Below are experts of layer 4 (counted from 0) of a mixture-of-experts language model. Rows are named router (the router's row for the expert), up (a neuron's input weights, with its number) and show model dimensions 0-63. Each number is 500 + 40 x the weight over its row's rms, rounded and kept within 0 to 999. Numbers have three digits each.
Before each expert's rows: "comes after" lists some tokens at least twice as common just before its tokens as in all text. This comes from a sample of Wikipedia text that the model never trained on. Tokens count by the router's weight.

# expert 30
comes after: " the", "\n", "|", "-", " (", "′"
router:556520531444504489452517444449498449459481445403457485532403524539556515511516463498502479514475518468458562542495532524516473498492493535426451556561507515567481428506560465567529465508467476
up0:497511535498464501455529605508477515378525467564458435502540415523563484497518505474467523516477491519449478543452473528531492512530452518462494542514534481540511440449553548400432476547523526
up1:589555534492404516507550495463533543554563533495469453459537497493456549533424549437512517479532530543451492503419509526438472507497520549499462528484437422442454473519547457545511460525491395
up2:544481511466430466427532458492593517481544531498463558504504470436545518422540442487564450524419456552533428466463506487542531531555440482494525488525501504534571504487479440532510491524456479
up3:476441456527534550488488493480476491476483444497518505456488473499533419425475574519496440504510586484514498474526564473516548505551408480533419525546539481399499466440561453476514572491506518
up4:502512537477498480502465440493478454583556504529472513508418468482515518483456487521485484502504484439533547523494495522465578408527497537493485409507519497546548571462461524510504481456451438
up5:505563518511499495519511441435508530450516573437493527521523440469533515547563566484440466555494459563541461471480455479469500445452564528473454471460475585531493529562517453469519485427519502
up6:453428496500500454483498487493553529535503522515470503476465416458522522487425512545534490488488531423476477532549533503470533467508547503479513537510515570552431464507531508445454481527477498
up7:485527522436505571568446529539521469482461502501395527485526480531509474555510460457520468520418497536545513560476447557510473568508481550580504510466466522580458440502490490548532462475538478
up8:521488521467531516519512543515456464484568501492467493389478485515532548535430506542501496538457491511478509470520521467452494445487433468482470429572564501544525480503494476397499466515527451
up9:535502485500535494470485525521569503518421460502557500529546501539549477528532448475522500501440479488467498512537511526541476520491440475488533486540596509534472485489519509485500507509444511
up10:545484521526518487469468530484435555463438529456559535567417523515508557506513510439473581532499432485555518436508577527501600459414588465528557543487535473568514535503521461500457504505486467
up11:456451488466552424543478427483507470506493508527475540544501549486487517453511527603550520438470519524505457438536537526448520440490493426442543496444484495478488469565485464542451504445493398
up12:540473481459490506522460415494518465526559554455485449439473468565498435480484443484549487523502560488509522581535464511457477454522535421589468535536458513485552484535475501506524493408516457
up13:486514480548445411453588585457567468492462462425482490496452491544476487480436543479464534445511494452436485478528442515551493497435514525487472570486457519491442474550408542441462490438506517
up14:499444506475559538539551459501476472522494557462510466496450501488507517584500550543520461489498500455522532545503505456542415548482504481493491463544447480541445491488509536544545557521525490
up15:536534579545490591473422498476443573449504427564520458485514500433486521576476484484568478457530482539513547436497458533564549522504514480519470496459497528563437463502481465459521444471445494
up16:549461476503596538495461469484520482553526513454486575466438496466478465552533423493533552469492549525481488523592461443472471512495563439558481456489496501517497535506502568545468471443533427
up17:552495505449494513510441417539569556549485468556559451485545483489522458452451553528530543576495503598549502541500503479522573532522461483456534478403491451527468514514470522537547507513505427
up18:497449518466470528453522509483513536496508542481430534477477493462548484505460481521508481512494586468420511510508468536468591491552446520468501487532493549451539491499534528469412513458484416
up19:588472497439456460522536480452562476552511548524547470526423534478509462489511589475466505490515487567514542541474538563455496490468524530538470529537490416502466527496455474481482486546481443
up20:476461528465527470409507490548543557459417515500468487531524507587546520471525477479450489450518462506503452430471462534456529554477452491505471509509507512474562470548502447536490498517461428
up21:523510466537428630475494472479496502471476512501515498476494552534500514468511498491490490527495574569531521492490502551505510549516513521470442479548462542534445434538524467509475496489473511
up22:444512525481497418468486481503566521502454494408520490538454509511530517536509537502555481439436478447425504500538544553482519415550548537514473457506545484481502498467485508472479463476525490
up23:525488443493499452540520494500503489507501535484562493510458450567537568493523575465503531524494504442527521510491526506539533458520458476488521494519553545546531415498528557522421480546454505
up24:465451464536497500490442473529471489588516524488559502553509454484560514485455578526439584505491506468463519526534572440630488430542516524548461496531496482467493516505531501500531489551496487
up25:537436493465476483454439520461505540489498490533440452492544544586452503452475547477472436503563532511490529519491480485486442541572561489453476511499519395449474486552550501547495563476533449
up26:498448475410528537383475477492515459488505489480536506569424534470557466559446459515528447466480561467403549414515504494560460423542442511556515453490456519497536492514480499582464469488479488
up27:461404488463580466473568518451550493454549476525481419478532476563472541447506476460535488525522496445486465553486519446588488440524537531528499533484546537484557607496480489535475455477437506
up28:509447519445447454513534522549557483527474515540466493471487494566432476515441540483465486483498465554516479444517460522500591544491483472491456546563462529440453542504473529490524514491471482
up29:527502502511460443499522478417531501521372561482489506500460467500516532565525443419472454506615528514519497560532520480631457477509472535480479498533494536500495475469565454513470564505511462
up30:503499509526573508489535464539578458528489511490475597433466582536547551498557465470516465515550572477512434516507504489513453494525493538473505586551549542447567508498451475491458551494509439
up31:521540532484473492492501487500534492441556511540452497433421503514486590486472583557539504479562549463500585536484475517440503498469432514548494459517502552508503459505555572518525481533493457

# expert 58
comes after: "–", "\n", "1", "0", " |", "2"
router:437461404544507526462552460490532483436505469473553462448451484478551565515578463459562462460588463505415493509459546486449471496443561571437544505536516454500496553461534545488500515436505512
up0:457450456455444521469496465486467443567485511547470480490493453469537534570538479446462500493487523511453521479472447575414502441490484500408494521481497465538472475514575465479510518465591492
up1:534497447511400513544514480543519490484500410467494531504549450529445460484479549528511478416488506441473466483472520593459518493557506427518512499501568511503519506512505525497574494476562433
up2:472562400495518582511513460488514436390499501504471467501577515443601449545473501489507489518486476530519506447523469524519505496499439517445569517511541522492541456466504572494498505443517462
up3:544583478501537480495455493501552505532558521441460498469572443488467486516519487617553464519477484444511473466493435460511555528563507472529462580455430493523547517522560481531524484461478468
up4:461497544545479518468447480471560544506508498530524482575507506474448543516508497471566518484591499550464485494535547515489426417503561483495523545529471519472443509512501493503496534499486481
up5:438504499540550590493483538522509490462515506534520482470443505584476492509508407522550487536489488518548494454388454505527551471514430590476444478500487452460491421586506473543477497430575535
up6:528481443551521455490540547433557471500447516481484474557507520503496522487512572563482449446531514524410444521518474505483514514511530508511535490573502537524506508513465483457541524443583503
up7:484537462549504504547545504523493432400532488504455525423516508445572492488596513476464507515583525505514468514477550526500495474510483508487516500553419496432496489513472566484483588480482455
up8:475486486495529437472510550480512461570530459428520464522522479494507519530597446505555480454538576474540534508533481466463542518494427484500537470548561481475489448450505502504446550434521455
up9:541494470508467498496538480549467545467512473526523553502502502521477455499478446450496449537583456496464512501590482508569538424442502460482527518577451423475528543555495465533445529473495451
up10:452470531461493587472574537483514505466490440542529519470526471518541510472555513519553488460459537501487451484410540566484465551501495539497560499506516516454437459460498511477501502518523500
up11:489469498489531490519485542572478483481394545433475503503483442540509530474544496519456440485445502464528526504512466517531535504500482442481555513541468494469531492561569534556499509486562497
up12:521525522526502566444467498447609517488463484494500535485490425472466525526512527542531448436523473522524509445543467575484454498534547488494586494521525494444446502466491542583451550525493493
up13:490505451542502524499514448494561523526536461529474591477530542456548525533504500489480560462550468565492501459492457554508454535471493537502517522493487518400480509480445437527608533504525559
up14:481529528489576617494453396479493452539528529473498505439487464462480523466490601542523477495488466586533480479477501507475534512500488491505530510497538426544537546528490483496553537415507466
up15:486508522523393494447496458554514466465453454525482524427508569491483493522466458480432480462404484443490528467551474451457614490523516517513520480467558480488501526491467550487554454464520486
up16:517444521597515447504468470513554530428540441420477498529516528491595537483510512479475424532589498410474453500480456537506432468444529515522517511462502506502529508520542441479489531495557439
up17:520440583437501447440454501492459482552546483508480530478471594510488544510473557505519477506491531458557526505550477496468443505496475568475462557550427389512525537536481489528541453441479521
up18:503431482488535511529499501512526500493462457483574486422501516458534491449558526439558519497484437428452508489527475571480503476530528392476508577555513488481523479475481506539478529483557552
up19:489461457484453465450474478437579479513505533571528459492518444485470554512436463554511491544440531459454548482506469499518502514413503476559481456478497475501507503477531504552542511494453484
up20:542477556522487450436494475467530546419534448440459518496518447532549513457515536522505435537537549451473434506449590520484502495515563519472530450530566499545543514536515473472531540445498481
up21:468514487521501447550510547518510482509570464482460451393475494511482499476546571478486458492536474451501464509543519574493489459457506501480512466512527463576484568495494555524486562474501499
up22:530508501574503542475561522419570561466420542472453536430507524490511475571540447511480472526494461565480482466571516448514460537464425573517522514534440550451445542545482483497466440527524482
up23:528552531474519540499517550505484486491523538492529506536459550540533506533442504503500540509537482429576495451497574532458569551411446498513559468519492504529450494555460469481458525534566469
up24:505516498461527583554491462498465487507410444513490560519550511474446485501515497578526518517468480441582467532479493512545537554488560451498489543542571519488505487559546473471568473518480518
up25:489491511511530458488554502549513529546605463502537482503481470475535462484539563514506528463513560509392447488485516500444533505552527546495560567460412473473477431499419500455508563500496449
up26:510488495537593492538444544526499476519492524517601525476483484468488494480477480527476461450533506564432480505484557506474504488504414487470437481566557510456549471554526483481418556452459477
up27:463516521488426461548496536560479545487483490494436499547519489482444505559515499513501515555549519506465489521477527547489459494484575480444486487482509445542483493581560517481534494602548608
up28:527488449524481498410447517421500487451519514491537474416519526463549467480448566566566518541507517529522527532596518462504461465540498489444460542483486509525552479504511514530482479513497426
up29:473472502542462531518512458570492536400564442488539484499490455473483536482471459570492510489493435448495475477517479501485538449537485496504507493488492506479513500483487426543530534506499508
up30:513519518398599540518524525505477480490535516513424444499538486420487518503440516548462502524509452536494524499483470629506381520547506564566541471504466535483548475478473453473540514445484433
up31:488466519488522573492504464514499552531495531583524519495497509469515503438471454493472510513478461484491535480448497519498451468489457537480453503573439586497515478582505511505577520455473505

# expert 56
comes after: "\n", " the", "|", " of", " in", " The"
router:520478465531512515494544460568503481462500459431507524457484501464568447466511503542477482499486482517442507539494548454509477516608442483495481467491493465462458549468571553509501457549445499
up0:504527455539475524461433492448518505525527465511451521482487512502524459537409462428481488483551523556442503501525487446556481503600474510470515532459507462488504496474515527486470474421521443
up1:527524552495504525521554522483444495581527578545509539512524476564481437518467511468546508473410449455513531546530428509552481584489461442485518512481446502520427483511441535466550459507473497
up2:541430475586480401546452441572596494558478494495508450398526559415530473529458496506486488491499543489557516498495551441547515512495431484507491520497504484443573405487540533463559516471458469
up3:537483521555560530482535479525518407464470476413536537556493521430559466446417469556485480532453487519478525505511483465488490522542495540504486530478459548539473553558524556595593477496454441
up4:562486484478469484480508420530550469488493467446516514414488474438479517507503480495513539535507511456498523524489582433501458491577529444577558538574492487557541457508478543545521444454520518
up5:525520510423511478530534522430485465516485442481495503528493477557488499505539508408516451517426506423496510504509467538473492465624483462547525487491501471475472557483502473508482490450501471
up6:591480474463512504440469513546476513510499508417576504450446477491541480517582450433508540434531461437550506454504530477515504505496496458461532444549438440498503503484442541489437523504552501
up7:516574517466437509474492553474534504464476508492521541421488469469502512521410555574471461530469495479457500530552503454508559540456424488506589549543511532493500426470445467428475404503487517
up8:429442450476519515449490506537455519538497553434490433586475494498486573518535449514562530535463418467568533463485503445548518508521487437513465487520486461500493423433492481451493507502492451
up9:433462507462561431436503492511519424492412513490490528495489490482470482497589493540535432548542454488567456461590468520522527514538554463498428456551487521452495477482475456491442496565507466
up10:494507519524514536535529486529511472458475501508514518462571467497587533489571504520538429557496561516505426537474509550531515500474457500480505461538549504479497510514428470433494497430562464
up11:456464495522530533513465486527502484467526494491434501495457380436499534509492574512511556585464452463584468484509480473559531537609524534499553562458460543515486544560496540444466474546433456
up12:537520494502577474490497506529416494502394506523489477463482457544496504544503502489489453419443482627504520569529449514494471460482593437472548484531487517508440469432487489543511495550449475
up13:519554483483486556388459479543536498542478489532475540544482503464554512441494534532569532505588459468411527503546550441455451522615513500532426544543509472518472429465445496531476478548531473
up14:506514528485422514456516515510546521504596544483477416560419531495498514491434497437529524458481547377537445478520441487503480522513447456516518451490481507436519475475429504595455505493484475
up15:538414540534507525572451481440546554501496453505443484445420477484521566395551497448538519498508519493479430452577489517521490543481519495518588532497517523489472561488498472575430367527563454
up16:467523441520531473497467584463511464563478444487468423508448517444506467461510525529553468478522513526495576578493505500533517489523437499573463470524545491483545555418512457496459444543483415
up17:483403504487492502592498509495472530476506538476435531413505528530549523482462523517478447497529513552524529515519431521538498492516406474471464531487441501489450479457486462504530494471400472
up18:491484564422509556448456497543512499485462475579530579466504490502495459562470469566549435507516444511568505455480506514504632556502473579517521542480602437466510510479501480443509491536553449
up19:463510453458529473482518522507515486525464506609491494520503567482511533501518501532501477455472599473430483468513590414555566495513529433586520478472509425441496495481534502424493427540419471
up20:514481446509544477546500501445469516523470479543529502474472463445555515472464523567480543553476562478480486503516544497572486511498485512428544484484580488525489477525438471524540540521533447
up21:412486464516544515454512445567460538511531460482524490571512532570459485432473512490471467501491500422422491494433475485503532530541466574521502449536440511437507553514504499496480512509491467
up22:482466437498439555496448525502532536528534507487497501529483503473424478474543546480518506523545524456458485469531489488500504454531502456512508497504480508505499551500604502525459494465530472
up23:509484454604423452516495560545518498523477482528522487533537475460439510581486482451439574525449519529437550514428575541488481560528518475562555533573591521460524520465481446516525395459484471
up24:503447472491500524473514460508497479522433437582577525490525461553507474490557409540527527517466476487407472533537527445528485505524485517534543584508438492569473576432509540537505434543466511
up25:541508465539500544593497473509489446475407536470506443497463502452502492471549414493556519539488559518487469526496499485512468526573520493420535472517483555528514527503572555488507450514503491
up26:509415487480513514517458543561541518466511491523428460482476556527553486537529502452442479482471476497412576557515540471576491488525483542472507546478523432475433507466559510540523534454477569
up27:506502479535478466512483577569489548508413496478564524423477562469555489489485515500526532543502548511453480444480493518537511474467478470515488504544512554494408464443550455526496506419480517
up28:460412502437481475496507449501511459572515529467465503511544473467469569561533502533468517532498497506525488507572536467530461436501461419454442575546498501489450468523546490490456468512499482
up29:513439507539445531487534508506488555485501455544510494456453545469534518443553372503505536565505449438515463518500459506469488492483533542501498396494526476423494445500472532466489522528514528
up30:480468562517576429503505482514499492510438506453528431569455460474553478492562488463493489488428494542465484497568609556437523533488509539507544525488512515465509549444514485495479511431475497
up31:546520553494472466456532392494466529497457537466454554431497518523618500469434457554439449418490522444438486525584590489462535529628538501518519540429545541540514496427512521481503470537554418